From a checkpoint of a small mixture-of-experts model trained on Wikipedia: 3 picks a token.
Below are experts of layer 4 (counted from 0) of a mixture-of-experts language model. Rows are named router (the router's row for the expert), down (a neuron's output weights, with its number) and show model dimensions 0-191. Each number is 128 + 32 x the weight over its row's rms, rounded and kept within 0 to 255. Numbers have three digits each.
Before each expert's rows: a language model's description of what the expert responds to. This comes from a sample of Wikipedia text that the model never trained on.

# expert 2
It responds to: Sentence-ending punctuation
router:160118146135116158084134147176151051115192047140131157145117116123109164104057130144077128099098128129122131083126122127111183130136098128146140104164164157078148139133164083150091131115096156073143089129152088121121145181110111149098133140126116151117116132102134167125057056147127158138164065164187084130103072111114109179114058109167153211117096142141173143130107100120155154149117121132123144175141147142104136093106151083100162136129143149128073086117158092195153173167158106140153080126148186171171138157117118147100142117143157090177118132191115167153201086171183131203
down0:126100151060122104136090134131163144153161156184143130117166157127080115140156099163147121127086059160122119172152194183141118129109128170107135108091119131085143204037100120195141113118135165119080160143145111090155091169081102152140139156118063133133147171120153063096134132145152074104153150146112131121141165146097116110122081120119124194114116098123107139164070154143133120127078120152085145147164130124129135173177128116000119193095130088201121090100105126144122180083156134150174092141081137162084150111077132157108107130169119171111128151139083139149091115124112143105
down1:153185142042110118093131147084116124127131221121121135115125187127162182158104135147085133074125103152079197167125105048072078123146158119095091104137119084109136107137128123137118098193088116135053113118128184152152146148099117167097172070154122142067148122144119143117097165091092125114138130121155135132125151206126098096131082094163134153126164165108159167159119129057116154136090131113109132157168134149107127170131101137073139145138049037094087127145116168123106122147122133151083171114184184158144185090192154132126193111138147139122138174131119141113098124144129117105
down2:100115185110094155090115138116131149113128167157121108116124116149137140155117139148086176142145139129148043158127170099169146126100137127133098076111113169172156120150198127149159164112170034123104093081130132167124115128108135145135109104124083110074130139131157107173141161158101152144117158097130175086123124207142098108108146165192068148118109099137139102162095164063168088105052142122123151078178115124122127138071125128078155102140147068123108084122164158101117119160090126048185104171135137098103165118112149109147169173118105128124114161147007189143135073137123075150
down3:205115136105107103125183095090133154150165139104152121105164146123069051111175092161114133087117044079131104119212123107140132100181136098075128181142152119128126152119076105141087134126118097082113119078168155091118151157135145096159155134113159086125108013160119120159099128165125186134180159148079095129136170113160088103141132079105176122102155146138120090108154115093078177102163124071169175128114147134147146146143155143137111122113129172175114116110131156149086098143114168192128154139081140152114072172162210149158161152091081175124131076155128152109103136107141125123
down4:104155146089146146125114123114158153092068102134170182051143137119124120172151168120045095149095108103144138128135157118118155168135159155163098176108171151031117067192087159148120132133134105179177123150193120128109084127159119154172118079151101120085096152164173147120156155125115092087134148096100102186121138140179134040142154163122069124159101170117115113098166150137133109208090132158109103139112153118127169110100102127141137109124072159103151153141063117109156120125154123106153076141091124183122117117069155074143147190161158120118087129121083055112125089141119096179
down5:128126073126163074084103133073027135121156128167131160143157180093122113154080098117100074069105168135178179128144131101122127090102130094099083196163116139165132134166060159143081151179089179121141113125118144126158165144130185118137123127098127169106119154141131129111134135146154140162093087102169097056134157106087132130128102131156143047162137133120172100172118102060128097135139127176159140068117156115145090010165081150143069149162175115130165147170120088155150166148094180145155141157156129122100145150102131135089111139098120145088173112126114126138132100144163064137
down6:144116155060118075129176123085169093155128165127135106166144104114157150123121179087119087057150123129126173146132164116128076138053201191163111179155140128154098096116090163112166095181102123100111177096155120164089116106176092149097128183107129093121123120086109087111107132153149070155166134135097122097133162150150074162110172100110176104112126189091117062081110129184136085142100152112132173134140118159163092102105080144120188157136190163117131134108148111136169131100155156179079133157091115116140091118112123082137139120162110074100149165079168132073124155094149183201
down7:213134125046169137074115127176131149123155144121081181092149111183143132091155064153124066164104104129166148093150131145150149125154133096086125148106162098112135138171144149152153138154138097146134114105110100067092167085106106134093123132171092096148137090177152131127120154125156103119123161154145145117143140133175086121137126088123139116091140097087099124160094149198048132047145129100163158134083104126137182201150097049232169124112101140106085177125088096170123106167127162103140137065093150132091162126170143099114169119121077119140170147122148141127199164144133127100

# expert 26
It responds to: Digits in numbers
router:138134115071139152214117159108098130104206150096097137171166152076149160107152153182151073180084100144184128139105148108162115092137133128110187162107156131157124182130121122109121065119117121131117123156109130063122157173138121113107078121097114100136123171125107135096073163119056181157069090150125088138067154081103125104112133125118090121160147116059146111125081130133178087067175119079132139155135136090177131136139103128098130126135097134080164119166131120174143133168114123137112104172088063210100101072113138103122157135052108128156076164168149108139116162196146101095
down0:058102140113115116124147077128054129122151111135131096085123165180164153179116068108116105133132109161126113138088123143163135116148142084118197186102168138102106116085179086128162149135155143151155117158103111189175084177122118145078149149211112090057152137090065109115165115129132114135116126094158136137126134106104101122156105159115166158091170110150183123155138117185123157178161097128142060151100143104106079099162125085156155118127108141101162164115100133123140163108175134125051105143137126204147116213095082127102090091104087126134091129132126082150174130140079035157
down1:106112135070122181129083124113173132162144154185162056096133153120143113127104135113070175094131118143073128149098140119147124186158099109144156072162168161170195106142071142134165112133166078098108150096112161095090140142155149075154087139103145106175146180173110136137086111099097157129143133138120142098080115185146084103152120182135158130149181143115108108092115152045092203112073111090113132112183130104101089149120096093110152109173172095090171127155119116154141106209107152124141132140083093148129088122077160146096189147097156161115091152110065139154172132072157083103
down2:179133208143157108137105129123090139137127146104103134173155161110160116128154119199140119094106140131102131130178123117080113140090127172136103170126116118200108157165090057078129171123117132137131132079148172119120090144126101134139090134063150140158078128133105120127122165085066110099102105182130106114134103111144150097165112162094078088104138107105141091085090104097081113114089112121120152142145115134134142131145131149079143109184134088173103146139155188139126133128169110120139103026161066089085172145106172120164247151123196097161092158147151163184094114205134142077
down3:141151188184071099133138113111129092134104124133135161135133180083113059136035130228132105153098120154076149128125075089121093105123089077172108137107110116159109141125117118162168126110212149165100122077141076127185071119129097128137164136132183105145147137118131111127097119171121190113138144129153132121091147155149130136103112143181161140138121074118155218156114184150123145155126066189146140088111164088119125151092115141136123076137123113110172147114128046106125151079117078094156158075096125104196120115174161131147102149160151122139135102144153166146117186060103108156
down4:107177169097109105074137135128151132098124157151051158171106123148129132158129120128122102074134075127136096178179137053116118158125096114120177181168145111096048122142076169117132089129120132125093120163148151127132178117144104171153034150148093147079174185049085086113181095146142149158151133125139133103116080189149114109104162097126153154134125099126111168201170093080119119165149157150163169137139117153097144176144165127119159131093082142113116120113093145092146070096117098136118156159111145096063106143166086051122178100180081105169105106151140132128077148133123157084
down5:075129175144126093141125122151105139037037189033110147133118109162133109217135154093150162146198094119167079109165131151117132124149146059152121142176139133108133078146107113082102124110114145126115088097122117071155111116144191074158121137130191149103138062198137138109125096149108115115108128140127125133103130107119118143131161098130117121142100101151143162124122097123159121145117145095092110093125172093105108105103119107117168150157129186177160227125133137134085136157158176147069109154162099104152116135179119131143115116147080154083075140167163112128158045086196155116
down6:122100117082139156124105124188129145182064118156175119122149130140114147141049145136159181153143153133016147180094136076158113091121098108133192121145110103107151145102093132102078150089199133140129092093143140138118117130111131125106118106054170098156139162152188109129135131145112148137123055059143124125102181174115098150148131170069090105119098158135136143123125099143126139138149137153133106192132078082111102089174089156177110202173131130117090129104072121121180187123151075063128150170130160123138122169113158167114087081134116171154159116156111105107186116149129199140
down7:212089118084080145076139098103091099104096108144116151141061161120141106125108089179119157142164174134141166168122090135134138096091141134162147096147117129073174150139094110114164129185170169148165164108132151116147118126091155165133166149077129096123153123160099137137116115166142195131154067140116120103140097121161125164110116082122103159164091063150098154161203132092116122170111085192086172140096153135095147122087120094116050108143101131058183138145111145092159068163120100060152179166163111142062153161113116135079155093110130127168113099096152168119081127152054122156

# expert 18
It responds to: Table cell separators
router:124109109089149097129161122111123093141128139110162192110095092034126135131114131082140198163113144154134131104088139100130129155077101185133151132169149145134180146171113106176102113161138126140186105183169136195146108160092140156069152159130130099097122121104073097077142112143116133086131116149158157153155072115154125091097078152129121121123155157123155136112111147072142152155116129048114129107100181228093072111114138082096110121111052124105123096204136132148172130111063102091136132150140164152160111129122174166061079162139166136159132132131190148075157092102141076083
down0:154159092138162109104102145070117165049128156126115141174061133165067131132106187074123156122144166187149114141178159101187098150161096097099154135177101120121150122171098117190116123176158116133148107111163159139148063155060137194108221097128163085082112147054131155106086174125113068143122122174169171116130104096049110096136159162163115121088106132105179093182139117127077165116085123146132131132153084092121130108106128163123086140109109132085151162072162115148148163117108113147156152148121110132137120087194134096110115156124088112092152124133128162154123065118156100142
down1:105155114127102139191163163054136094133084145135104110151139093105175130126100139114213161052165181140134119122196096150152120116182143121136102180147199096145128121098132116114156163084093102110084116113143148104162120168114065166183104122139174142153115156101152108163147170166125115098151094116143134115119137128081109067150163146133129120125185157083142103130073140118128136080164164102101080154126072126117085058162119098125151109082170115128138163163113152181062112088163134114101157217134118112157133103124184128073148102149104143115161103077183098080071069129151138131
down2:167121164084108129160087168141134139097075107139111130100083094153117182168090137154089094129132120136158094145139060137135114160144087116098142126110126138115101081088134088102203039082112133137172110125103181121124089139095124165170158134132164126056149162137123085100072096188186073130099134141184130112108178119138168089063140132159122113223143123101135087167103126119115165148139116101144150105137125068143104132089210114120176195072120151154153172121140151082146118171068127126092113101111136142130088141164130157137150120140104170137133122138122135185091094122177207097
down3:191107087133139135145150162128113118107108160094157125165121124166131106105138119054097157112129166076082104110170143120114150153110091106105156094123153130132051161177156175123085078100128120165147091098097184131127155119133072178054086119117153075114099097159110155135176185171143107190125124095094146128162121135181093129111129185130188173073105103122135122173111098180055148080169120150117150100157087143114146134107130109152123153100097111124126103110121182154138092113163116139148063193154183134175060142149072139100141117126138061127120084197154096091156136142109157079
down4:036106170075150071108116119174182114167154168169099154087093153114078132190089095091161167138125118166105121127124108175094168134147140149112109177116106156111119078146128203123164120149104153146153165132115103143194112128164216077120113157080074073176130151080140129141183073172138081096112104114130131117128119154110071107135101105161118129175133176133066140109141071101096096096089191159108109105131127131117126132140154114133103102127089139097082116168099102135124091179129124156138107082197090126146064130151107115107122185148178130153142143112087084140066136109128146093
down5:102126127173116118169114105105102105123082101113161127169097158138127124117168190097138178166152134077136106145151188112105084101146127075093114116126132091095127119056073174152060158173121184131126180099157162157129151111117117156139166114102125147063137091098187159156110193104134107134136097161184079147150104069106119088155173229165182136116142165175145196124101121131154111110173147166139148126128114133151104133112181118122113191131089056098096112092136135170142096129071103162085140162158104129132109056134092112093128136084129093098142068119167156151113150180120135129
down6:136144112086135020104181096093093137147122102109089210146140095071146076147176115154114164116097076120104195209136097134109142192096147160106149102060178094144169147135156182106094157092153079123140186107136143139124128129150110083176079128183153171110176072132151091166131155121124126119082139123109127084151134133124160112165087060122136132147163119139160191133126063137164132104118125157106127083129092158131160158104117151150129100078121087164180139130171128088099146124183133115127129159124135136123115160110117083167091105133111145051138132127133123110114150104163056076
down7:179168099147129144103094093146110110160068107118089108131120134150146126087113143125121147138131099105150149161185186144151145125115087085110074153150155152119153182171205129119148149150146152167204160170075147128110085104123129142104101178144124129139115160115121063098151063149084165126156095128114156110104154134029167139134094154165147131102129090083104131142104133050140180094159105119170141133089157167104155146101103100076072103107126123096090175110158214132090106138112122101126115131169155123144181115100160104102107056063147125133197140071203145112102126097095116147

# expert 3
It responds to: Clause-linking conjunctions
router:143155024097122118140120055113084127090148086094148115068154096098130143148139153081161126092087122056128143134120114153153147170115175047083101125153130127165099134194087144075154162121134163119107110157109111166056135168200114132113124137208139087128097100079134135106201108159169116121190085153170165156090133142118138106162103095135133109176139121125122145105138153147137138144129113105136142090130102148070222215113145121143175102090098136081092177094074130137100152135178136109150146088121102077145120144155118138103130133148128107095179114127113114090134138133109111074
down0:099124111176185126142110117164042155107083128127100131110142131175101102123114066097183111143150165066137079126121078109123133169170133134107133155137167065203122115117106195152155095111074084147163167147189125122116162146101173123144106147121154124051181124149138135161080128105089112161117101148172154134123128137088129103111134139107118170113120102182116093148110067097152101122099105066183148140116157060161094129122082207152111134191141138142138092114090138157125134118106102141147121068094157120149056162100136181164126096117133124070106173099155103146072152131148179190
down1:084208121203161077124164173101137103135148159052113142102160116101123081166188138081131095159171138138068127143171178146162086135139174161126138128175082141086127052159147088086114162089127159120160126165089143087128114149148129139109124131120139126167155147088137056047113160144138089101183099142128135140127055139127124114121177114124080121067152088098167121076159119142114185121103104090132130132125135142114135164086118187142141086142185082119162138138147191085067132150118195142148115095126142159139154117163120095100076126165124132155132114077130143179187112114109133099
down2:073107172060113111155123137073165110131167141118148090081140089153148114152206112130083135111146181119154067097179170136102129164155104135121157130211175126105113091099156146148109118110119176174130100103132098132122127087093149167115174114094143163146071098139053091138103108096162112075107143133199136125092168104147171129106158142085144142062131143116111090136132126090126117118170160121170114146166119074134197139061165124066178127095128090124138116127108128116103178129132085132114104152155107162135072132093185111093129177121155128168117131135118101139250147092169151126
down3:069182138082100123130158125122086141141115105135097126123163122173142123093144107054152074145139091128146138173116095177098173184142119105082142149127164097048147094136123207159146123160131078095181171130150082075117164168127191142109146104102123203089157138114137138075137165131188098142181199162101167132081170200103110087118089110108082090100151088200104157131169117201139106102134139106166146120065132104152157159126168159093132163110104116160095127127089143164140120126145122159182147132123127107153113127121147074097129112082102106086117146126117107080125135124069098112
down4:143157126148108095050079111144122170118154061127166085134096107078154133134134127162116105138102127142088117183139157199116176138103105152118147153108123121179109053150121163098122133179151154078172137108107183120142203097156135214106136053142078129119142162143121134173167158147111177156100170083117061106102102098110167169168130157145171121109108120127112138105124125120124098088141108162106169125102110101146183120118125165143144141087102095140032067166120107157164148153074092112175175151185104179115111155124102083088143178131146107160161097105092123088124138174087125121
down5:129090095150093124123119141136140137098057155146128147176149074103135116140046128090092162134141139130162123122172166134122128124133092130108084170161119096109111137135113115134136116163161110184130128105115105178115108157112179165114128079159182118124114136162039118163164125170139115093141143171162161110157188121114177150082122165085053059166090087127180143181180137092098104118123137138154153090180130145091158068146121078089120124107116178157074155058087140106095154109141152115139122091174154213178077112123149100100120155062127137098167144108127191147167129141116185094
down6:120132119131152177167118108201120105130142183085122123146143166103148176154179164160091170126148088141141138173137104129106100116124104119140145141126146111139134135082134149095058146070113122201096147116128136095150169119135099105136205049096097096087109174166154176142125110039137180213155130092175147099084126124170076131142115110158105137135122095132113088148157139099112111136129154121163117170117181102132147094179132052120107113099134113119128070145095080113150092103146128088182162145074086088107105129125111081110120094148116127086219203127140114101152075153161174147
down7:127109176099131102139127118122150144192144124180148167144153187156160086126144083147120146147114058112137128142112131127128148145114081137181140156071171106134088141172108121172164118158104147131141128106106077122160177169155089126104094165148134097094103114130128096172158126223126120156125058136143103047148182122108056126147093162171139145103114146151114094140122185100153121102127080068130092166131150167103103200071129119125106077127113129157133126039165173166117100141087135137106158169103119145106143095168130129094070103095175095135168157098075083128159085159213133101

# expert 29
It responds to: Numbers in tables
router:153105106122131155188153166167054143138128028082119128156131144153184142079158140138124114117168095145209119146195124169161126125112169161105101144110137199122142150142103114119149110096126152142188156137103069150122113079105179106106133181087140124136119104147134103134156082101146124127082194077122091161143153096199073137098127200092146110143140160189109081092173114142079121143137158128097107171146096110150093101186094087122115096100156177109136132133127152106129164142068114131134037139124081144073164140132128122158104129062093079119176138133160091137133106109111112102
down0:157172132147155113132126144107169116141158120173174091166126094097162062109156187141143155120105137099164114031111129096140129160117140179101123127120091124111119166148132182091168157185151114144104127092131187135073094105126102151137149120124125096110144137133106105089107085205056104144107110064138126066100124083096184138109125117177099125105170140118093101124146128180143184118095159120077118161133179105215082149099135111105117172144077129181086110129114122184144111160136154162096119119077162119154147130169132105143165112158061100153045155173168114167140099170126081085
down1:068154138152146154132139108162127152110108172087157106042164121108196150165185171144182175120130094135149121167143136132105151074126075171126111129107196121103110189133097105134132110144125108108121078088109148103128065112119152141114139086138149091090115100156177083115172091202110135156160131114123080079078088139181141137144126130178137162107096192150059156139153064131139103111142148064132138151135114143126093110173115090155141184074077116134108087172148153121079115137117128079143176161111095114129124138047105149083108093172127142121159138088066172158126154152141182092
down2:072125098114117132160151192167109134157184078146169157102123088108080120080139106104102152159126070185178143180116108114135154142126159104151123117138043110089180164118168075160111122108126124077096122084134158134099085098106107185105133166169125143142159133029108076187141130063146133098171138145113167179056114108113147088145151132207103125096123107120134127170153092112116154123146111110114124128143105153167150168157101104157104140209133194190090069096160139093171160100123163150169109110092123131126153189144094124147163145150143136135107122135081117106127171179139153137
down3:124173149138169114126157156146132138141109162170108168058157137114144150145122197095168105107106145084098110121134056188179156172108128105156144153118107165126118136138165103093089166166151088079160209148153073083118101091093139125129158156100075087117141156141146139116076174077140145103143171097128130078140088121208108093108140125079149142142143134121102098081182145128155149124123146150175115156087148132098147202116136166105149125169146167122087140116125181107109116068159100105148140151141050151146147075099161061129156133149170112128064072087202134115094120089076106125
down4:121103150186112123117157190118103101129116145129062189163153092181100137114153166105165194106101080134176138206170099141089154121161121062091141162097076133091149181150202071136123082111156133150162105119211165117115115098111151153151137148145128146176194055137121123080082140081114172167151164149158104135153116178123109110103115160117081079158132166077150150101120117129128068092123109111127121115113164063114102134107083125098163124098152146104123132101148140078077130074136123152127163164086168106106109134079139109213126119140097126093150145099142081156097150129102154108
down5:146133148082144179129163110112078137152156160125146082153118082186154107136125143069187142123136098068137087105109163158147120165127089102126106080183102123149153142133169166108114102137182133111146109081176132137051141113131142157133133134150092103142171177122131128099097105127141101111144100106158163158138152041113131128094141113148146138096114066123125089116157109185165126187117116155207101122121127108106094153119118129125125126067130173104156144160083170118167146066179062171140036158141174131153153097112107129146103113096138087165169149129143132099187142121014076183
down6:165146160083080160125153110065165185071135114158112151095108136137139145130168159141106109133119155135189166113131155160081093113148097144152076191103127072085136151105099165153120163123176189147159142135145158163138151069138110089182172084138173110097064130139133132136076174148128131130138141070159143155133146162167159155143158104105096168175099130171140142073141150194077155125127101155104131108138108106101194088181080159118116108127087145095142085107108206096059122132142188138113092122089083145109126137103074103109074120101118087116126137164120113195139147078084075155
down7:137126203121054110091086141151093148067093122131096112139110119111099118142124094083127119134160140178113143099185122121146148164108104130122147121138128128030158144146119115159125147140120174116198093160101113170163068098099115098157131188187162155141143165111140092119081157076171165079188094069130101123133103167159142120147158112108080113113093097108093123124101101144128093073139079189162136139103139122115110147119142204101157139129132108111084161080136102115113189130172100076170093183176083150134150124168147178088129148170170108087169157140128146195134102169119140056

# expert 36
It responds to: Table cell starts
router:145106135119113150152174181129138103175138132117098057107125154117227117112106129168136072132186067130140141094156189160146126078175150099135198096096153112122111109119110157108162125118097098154122148198092130155082115069118159073150107150153153119111120098193107106065085160086167138093114145095095115084117094141159145066121185158119112125122120132159119133113137143191156128132066147132114109110105088059166130111185116120131097078118188155112090158103128116089100114139091212109183153100096120111146163124094067141157128131146075158126129147161124156167068110122071122098
down0:133145124159094126058141188089125055092122133060193122154137147160083132127102088106111129147170131134101094172156116121138157152148128117128100097075122125108137070099170096153177097136083160113138103156125111137111211113160071155194068105152116078081117061132105116116104117105098177111213100117157129060136182178126135142099114086135093155104157062132159128165159156100179130169141112136149163141154124117157135143179130070201153125147173120113131149169075147144083089088160145131141131172165157150120165125063124154115122096102155084123149075102144098138123159132157168125
down1:091164118168084106153113092168103156115153143060143185151151098153181099098147218153119136080133148156112139120148085198194109126135105119049106127155092130110120118087162101164122162157173113155091126078144121179091129106149141105135114151142116126136131098122127070099105096158124165113132164151074116091083154131097081138110161119148052139166081164167107156090095121134098131158125127082186092076155115139101168133089108151172114114101145125201180151140136164111136130118180124090098105099181167111123178121179095167118089130120162140157085107121095132202151096098087050136
down2:151133127134081096142145150160168124163117135118081113120124170144100089118119136177146182115090158092107186128079154177178131130152171107140110189090080098052160093121128133099088085084198168086129116151122166166071152068119129146117144066129101122077149123140155077176158155136118123086126157134166097112181094145147106122156141182114140126125097129119096093067075157135115100111094139138146150179138103058048121105118107159215071107123150147147122131129125103110072113188123117121140141198115154172069149126193137150114118102108096127115108169164154120095155128154190092153
down3:173143123180139185181105118113167056102156129112122118135187129107191145138127092139121109123131120122143137156099103159130091100124111143115080108093109115110121129180162086083056147149090070140159150147139081176126122143091138145109068071137129129115145108080133185142093139092088170138162077077117106123123110135133108157132126169139161140143096170148137104160114133153160193120157182144195142107070145076091061143196178082145140152120121146138109088139139090157124139131153156161108098137066103169079066091100140154157118203147108136071158113145105093121105175104087196196
down4:165136109130103112139102133118195096095127145107141160095165108158108090184142118136105121144162182150119147111110094077122109126172088131137215158083160116101142075113163141095134120115189154155085087149059109114101174128096073077142140158153133111084088118132171116210120089102166116165127137111102048078093138149125129161147144144083149122166090135125084133123134153137138121087125128055147049173125161170128142097141080131171106113083115118106133102162158108140079180120148150146169119099123122121084076115162096124188163123124122124231123165105124133138190096094173192150
down5:136115136150070119126077091128112108122154126163094164163155186112095062122101091122163174123122116154121084131132100161108076139171113085149173151116132100162142118157195132141120128141113154154166118121147113101165131118143153127139130151164181159157083066067148125137109128121172185149135219116169071163136146169134091202174148117057123117088139050079131110094169149141146168121146135123158055077165135156107133109129120128141101091151174066109077096177100122206105117120207150144140131137070135126093173134145137127097086120114129141111117036123137152145141143168130146080
down6:118123126124136148134094136168095111096058131132172154042174103115109154135092146142106120116145097147112070157084046165117084205141115182133128118146104096101113092132096128101091167118137196164122179117124152107130119128125170123205163156170118194214124139112084151091101156164101127126109141155130143166066087125139071163120154163101078117157179148127118107095154131162156100173130143121062029122126122124166161156134093116161122160095106154094096072128152114124104115147138167142148148086139189153174087116078128095118137158178127131117152090120104133173154117149199144146
down7:190133125129077185123167168132064132124189211132166088172141134112155142119039116147104178120077083112185113086115108125073115136094116122150112150091166184143106104152122188142158161132139113100129082109113152119106078112138108082227121153071114142144136171109112097200154091116167125132107129125098129132078126090159127107169148133068097089085144140147138057122108111149123141086123103142104127176130180156133160081114136144174144101126144165150133124091100101154142132066153113101079122097164078132113172144093129179144168143097153078184175093156170101135118159147086140132

# expert 7
It responds to: Prepositions of place/time
router:137128132100134112075104119120126160102127156167184121098169169128107088133186127142079147161153133093093144122077144103088128162094111118139133119158161164136120144165182138169116077152166188067138134140087165133097090048149188155129131140116140065059127132125140157136124155139114111102120157087167148129091179169177114133056133122101097159081101080092075114161105142139124149131168181102140138105165165099093085151075089165117115099176064105098162180107101085095154171083094055107110159178142137158098077171103137139124072127117200114131157120120092105134091123092135131069
down0:188136130115171122134126144140162175143087153141105099075224114086144129127160157116109112168077073120139163086090169104131174154173096097117145174125079121100173155098108099120123150126150122061135069127128142108110096107107161100144117123126117101167129096170118148144106098114092192178168172113154192162102119130125088111062088160133074158134097085125103112131172151133084109078158147125104171106133144131176133122116106063118161109139104085153203168161145190037153195069109087146178149183178140097114100123151135132133140166093122097169131097127097152106146122111145078131
down1:125130133118112161103160153090126138125140093142090134132110113098114126181148109148192183143134079117179154165165146220074137106149163121088119120121122086153116073131204142112128171134147151103172087109141057084189105108137108167163060193141129112127118122107120093109123159106097176093145134104132072181146147186125100132095168155147139143133134162101130133159080079146117110111180100106088154096120080133126148119147143153135100086086125165075108129124074128120108084187072184097199187094146128162132141126159116133070182128147039143075114074130094146104123129120150140078
down2:100143167057162124175123107142154121139045147141113128132141088131103187100086201106120070089136105152096146129090151122102127131093095136143166114109108110085120148148136104082083132108104086120125109069164102163138135161109113098168143153093105120159068132102074151141053207113151137105106179192113161127140190140151121077082110116134186130188182120097153176165104144204161186115143078123143159162146116153090129105142141145148180143130113104115159134117075116090087192167183133084148124110161116092152124143169090175138131135127086138154163121126161150142145129065104067096
down3:170162130169138127109102183163153130151077092102144101115164126099182131203121084099156160154134097125177089179136164110070090178195156094085149136141102107124102092104170130139107143101088161122122082138135175181187137083071127108152129173129146118088131095113134095135142115079111163158139138108137168173187101159125088113164151104128106126142106098125101092080131206084140114156077145116137071170138067149089068121145163137110150092148134085094089107158126096118115201160157134149132095081157103138171135097098167145121051117121156181101158113113183096089131080094133125178
down4:125121075140107168146157170051091076152070142121147171105179131215129142135095163135171100133121132133144128114117168155115070151157093109157153102094134131164089093170108120142096146150128161151124096181173146129118161124141177115129120175171088117112125072163140161131183093149147105101144092175124062144106076153147171169140101095085166168092082085168181128130108115117093153104161184058098115103176091119123138067093141126117120128183128074119162112131177132160117108063131128120125119120112132117076075151072113182103164164159129096208170095107126086138160175132131100145
down5:132106098116045172152134170081143137192125106086190118137110139135124100131137145162166078137061149210154104165143101198089130079155113138113117084084112088164171110127136126109084162195072134134145153119088103117156078007140113093143132081131154130133132126089108133174094139143146155116138141135111133185115114125092134161167157145165102142066119116104176118124114082135118178125099147132067136105106139104126128117097160170132161100090128102110116162143111151122185145129188082149164110093144153129104166142158091119183182200185176163142096160122116138168089135172128110106
down6:192139183128165077127137146155117111095149152095080121159178137109162079194141075063128189144138138159111157095113120134165098123083119062114103188161105116149113080130144144136100156156154159148114108143109102132172100079154122149110162149107131138120169100115146118124122122105114152117147091132174184103053099126088172088150096139157120091074125109101108118197133108183160139121186102171151169098141075064059061085144099141125103109133171164101106111116117094177136180100134129169074152163145076191142129111123121137179066184135100169103145085106159148077109130109141149143
down7:143125112097127100135193179110153094093138115115130146056148092178131135112125108127156093174127121136114148138159152139180120126113098087140083133142103076071094157172191129173154159111187109144138129105141141152123163089154155136155115165125140099141103068156112159083127144139127121052123133095159112162171167166128141138056113149093092148131114152111164128182103098093087193044155099155133116203121128088098159164137119167154129123081169140141124149138102185090051102145106162148096173111135105190122062113148094076086137141112096122190214107153136103077117157115078108112

# expert 38
It responds to: Infobox field colons
router:085106147135133106084140125127155081159148184152147109108089154131133167171115143155060136119131127088133134114117118135114144132183127194137229100182074140185162155137179116182105180090094188102168125181133165160109130120152136110163065109114147098125186111135123086140118114117138099099127121111116113128168159128095150140081088143141171175165088063090180196126122092084097180147142166068133084108168090133133117135091151132115137073131184140195130161125164110096129143090140087122178122141108139166160151106075127063167087123119179069146122170131096105083163089127131140141
down0:161117104133124158125097156155133148102105072144147121171086163115084132085056161079115086102137101136141071150112073132141124144121122136117103119134083106098169226140152115122182146112113139118055165126068123091117095138151055150170085179135167153198144175132113091123142127093117135120087127086079172138138141131131180161159182168169125125201148118111136112095131080124171138115091122153101113137124140106163140142150098179162101097087135089175114139153136124176161111089123119147161075190069191133127177133161146114120174119129086074109157091122120140163183155099130138038
down1:096123133092070116126143174082170095159115123043102136147121044134089131130154111129109102105121148119081173091107132138077162110123114203151113189163204148104156127143095144122114144125143113153084146146171126171098130173099109132121103078135164156138103165099123132077124158167131134057098110180175115146139096187098118102089165180112084157072153169185117153141119115144138126156123150154129182097135134088130161163133132112096134131154061056125142131170094111090142105113149146181043127084165163126123107094185125120130113130124136142105221147117130191128172139086082090131
down2:123134121091136160093094188039159096115119193151211123149099147153150094111117077118132127118127119201164154091155108133095145143181144130107156163123138111148088080152082161162137156088120141107118149144103090141117144115116108136104128090155141150127096079146158159122056143105094182077192160115043131162152126130108151073114142096119172127079170092108081112148134093128108150128132163058159065162083138175151179134135077150192113135108154138108053163162170122145151127181187134133197183131149122133110128138137138092129158100062145149124176117164116110133147126118156119082
down3:092101119150143108144128079136061039121111160160094177104148037072116124126158128124109048130147173121132118127123079127125167170110167159109105149172169190100115138130126121163115112106127133110114152124146192083119125141136141193103090145043126150082173141115107168138157168102077088165164141176115192140095102190080125171128080150157143152111150068104124141168177160130087151125147123159127141105113149139151065188123161135116110144118117169117149175143088082125092180153088148088129163079110166182142138158127139077097137117079098108115138141072091140159116141074104132124
down4:141071093143155134172127161201199164152162140167152124111119110074081138111135115089156116140057066144124113144115161088088123118098094108171098126102122126089124145152067046159104088153134120121094133102086099127161152184133057102098121134151123193142125153146110131223161138138141131118154157117213119134099102196079144107113184131140121112113083160159079153095099121059151120143128153145169140122110078150125128191146152171105150125149172121198122141094104150147118099105137136176111077165194142131142123169087138140074143120135062123111147094166105105125104163136098107159
down5:144138124135118119122107127138047122173131086144091194087160128157156152122162084161163145157120141158159135195176148116085069136082134122109124111214152111142130110120137182176118145163119134126179077111142153087146160076086147132147117155109131118163115078174164118146147171150116166154162149115138101211116098125113168146170134124121129100128053087127095138165201139184141151108135095087096128117124154102151112123060111164082144144106130088137157104107104132041053174127106103131158093132146093154135170172072106150078069145112067109092114108084157090154092164163133151104
down6:117124141160159121132174130126105175141172104149092104150110081107048112167158124169071186139055144135100154198101102155140164178107171177094131164159072115127116101133091092173114094136164064177118197152135134154132121135127152155127127112133138104116128144136126106156106106104091120196134105132110138067066127115130108073126153170110150159138111127094151118095094137110133153149136134146115087077203141131166171143129167058136154100168132101109137185123077179148161105086147093140057097100130106106115073131155142156105191169167131120125104143190070103134092082106122070065
down7:108181126098080151105156171149130105160158146148141129121104099069158133075089149139110192143155071162149157087132185107120151106150177105110116137113075159152077074147136092141165138152139079091178105119113107148114109161136091114071112136070109131120151160107170167137120138166166184125176099140093096110106152064112139112126155127186133146171141076094098101143094087119117117113107209164135121139097078149158134037116108117146151163111175109187087124120168107133146114155058123117103087166137154101137179086088081117101207175105122105186134146162134102083094133117197143128